python train.py --d_model=96 --experts_per_token=2 --moe_layers=[0, 1, 2, 3, 4, 5, 6, 7, 8, 9, 10, 11] --router_score="softmax" --routed_scale=9.66 --balance_loss=0.0044 --vocab_size=4239 --norm="rmsnorm" --tie_embeddings=true --beta1=0.9 --beta2=0.98 --steps=2920
Below are experts of layer 8 (counted from 0) of a mixture-of-experts language model. Rows are named router (the router's row for the expert) and show model dimensions 0-31. Each number is 50 + 15 x the weight over its row's rms, rounded and kept within 0 to 99.
After each expert's rows: "comes after" lists some tokens at least twice as common just before its tokens as in all text. This comes from a sample of Wikipedia text that the model never trained on. Tokens count by the router's weight.

# expert 7
router:39 37 39 50 37 54 69 50 53 57 35 45 27 37 57 38 31 68 48 55 47 48 28 23 71 64 40 46 69 47 55 50
comes after: "\n", "-", " the", " a", " an", "==="

# expert 18
router:38 43 46 41 69 50 38 59 58 16 53 66 61 25 65 25 66 42 33 56 65 29 70 47 69 37 42 41 44 48 55 39
comes after: " |", " ", "%", " 0", "9", "8"

# expert 27
router:15 55 47 60 67 34 73 23 61 37 64 49 26 31 42 51 38 35 39 54 45 77 32 52 63 68 35 61 60 24 28 57
comes after: " the", " a", " The", " of", " and", "ic"

# expert 8
router:86 23 48 65 55 72 32 41 76 37 38 66 52 54 38 24 39 69 44 43 46 77 48 54 63 37 59 77 18 61 52 43
comes after: " |", " the", " of", " on", "|", " with"

# expert 20
router:53 51 67 58 61 65 50 47 61 54 32 57 79 48 48 42 34 51 43 44 76 55 33 50 48 22 47 70 30 50 60 36
comes after: " to", " was", " he", " and", " He", " who"

# expert 32
router:58 45 25 54 50 64 28 58 48 61 63 65 42 13 74 65 46 58 77 31 33 37 61 68 62 39 50 41 60 73 58 39
comes after: " |", " 1", " S", " G", " 2", " 0"

# expert 26
router:53 51 37 82 60 44 36 64 80 41 53 63 72 26 49 58 43 53 63 23 43 67 38 68 62 36 65 53 41 64 50 35
comes after: " |", "|", " in", ";", " October", " September"

# expert 25
router:47 60 71 58 66 54 76 53 58 40 52 61 50 64 27 25 33 56 30 71 29 75 66 25 55 55 29 55 72 43 37 44
comes after: " a", " the", " \"", "-", " (", " and"

# expert 24
router:67 42 33 48 74 73 49 52 53 57 31 67 62 45 24 58 29 48 62 69 53 77 50 36 67 40 74 30 22 59 42 65
comes after: "\n", "==", " ==", ".", "===", " ==="

# expert 14
router:44 30 74 67 85 77 70 44 50 63 38 70 69 60 42 69 37 57 69 28 34 54 57 73 63 53 67 40 36 65 78 65
comes after: " |", ".", " =", ")", "s.", "=="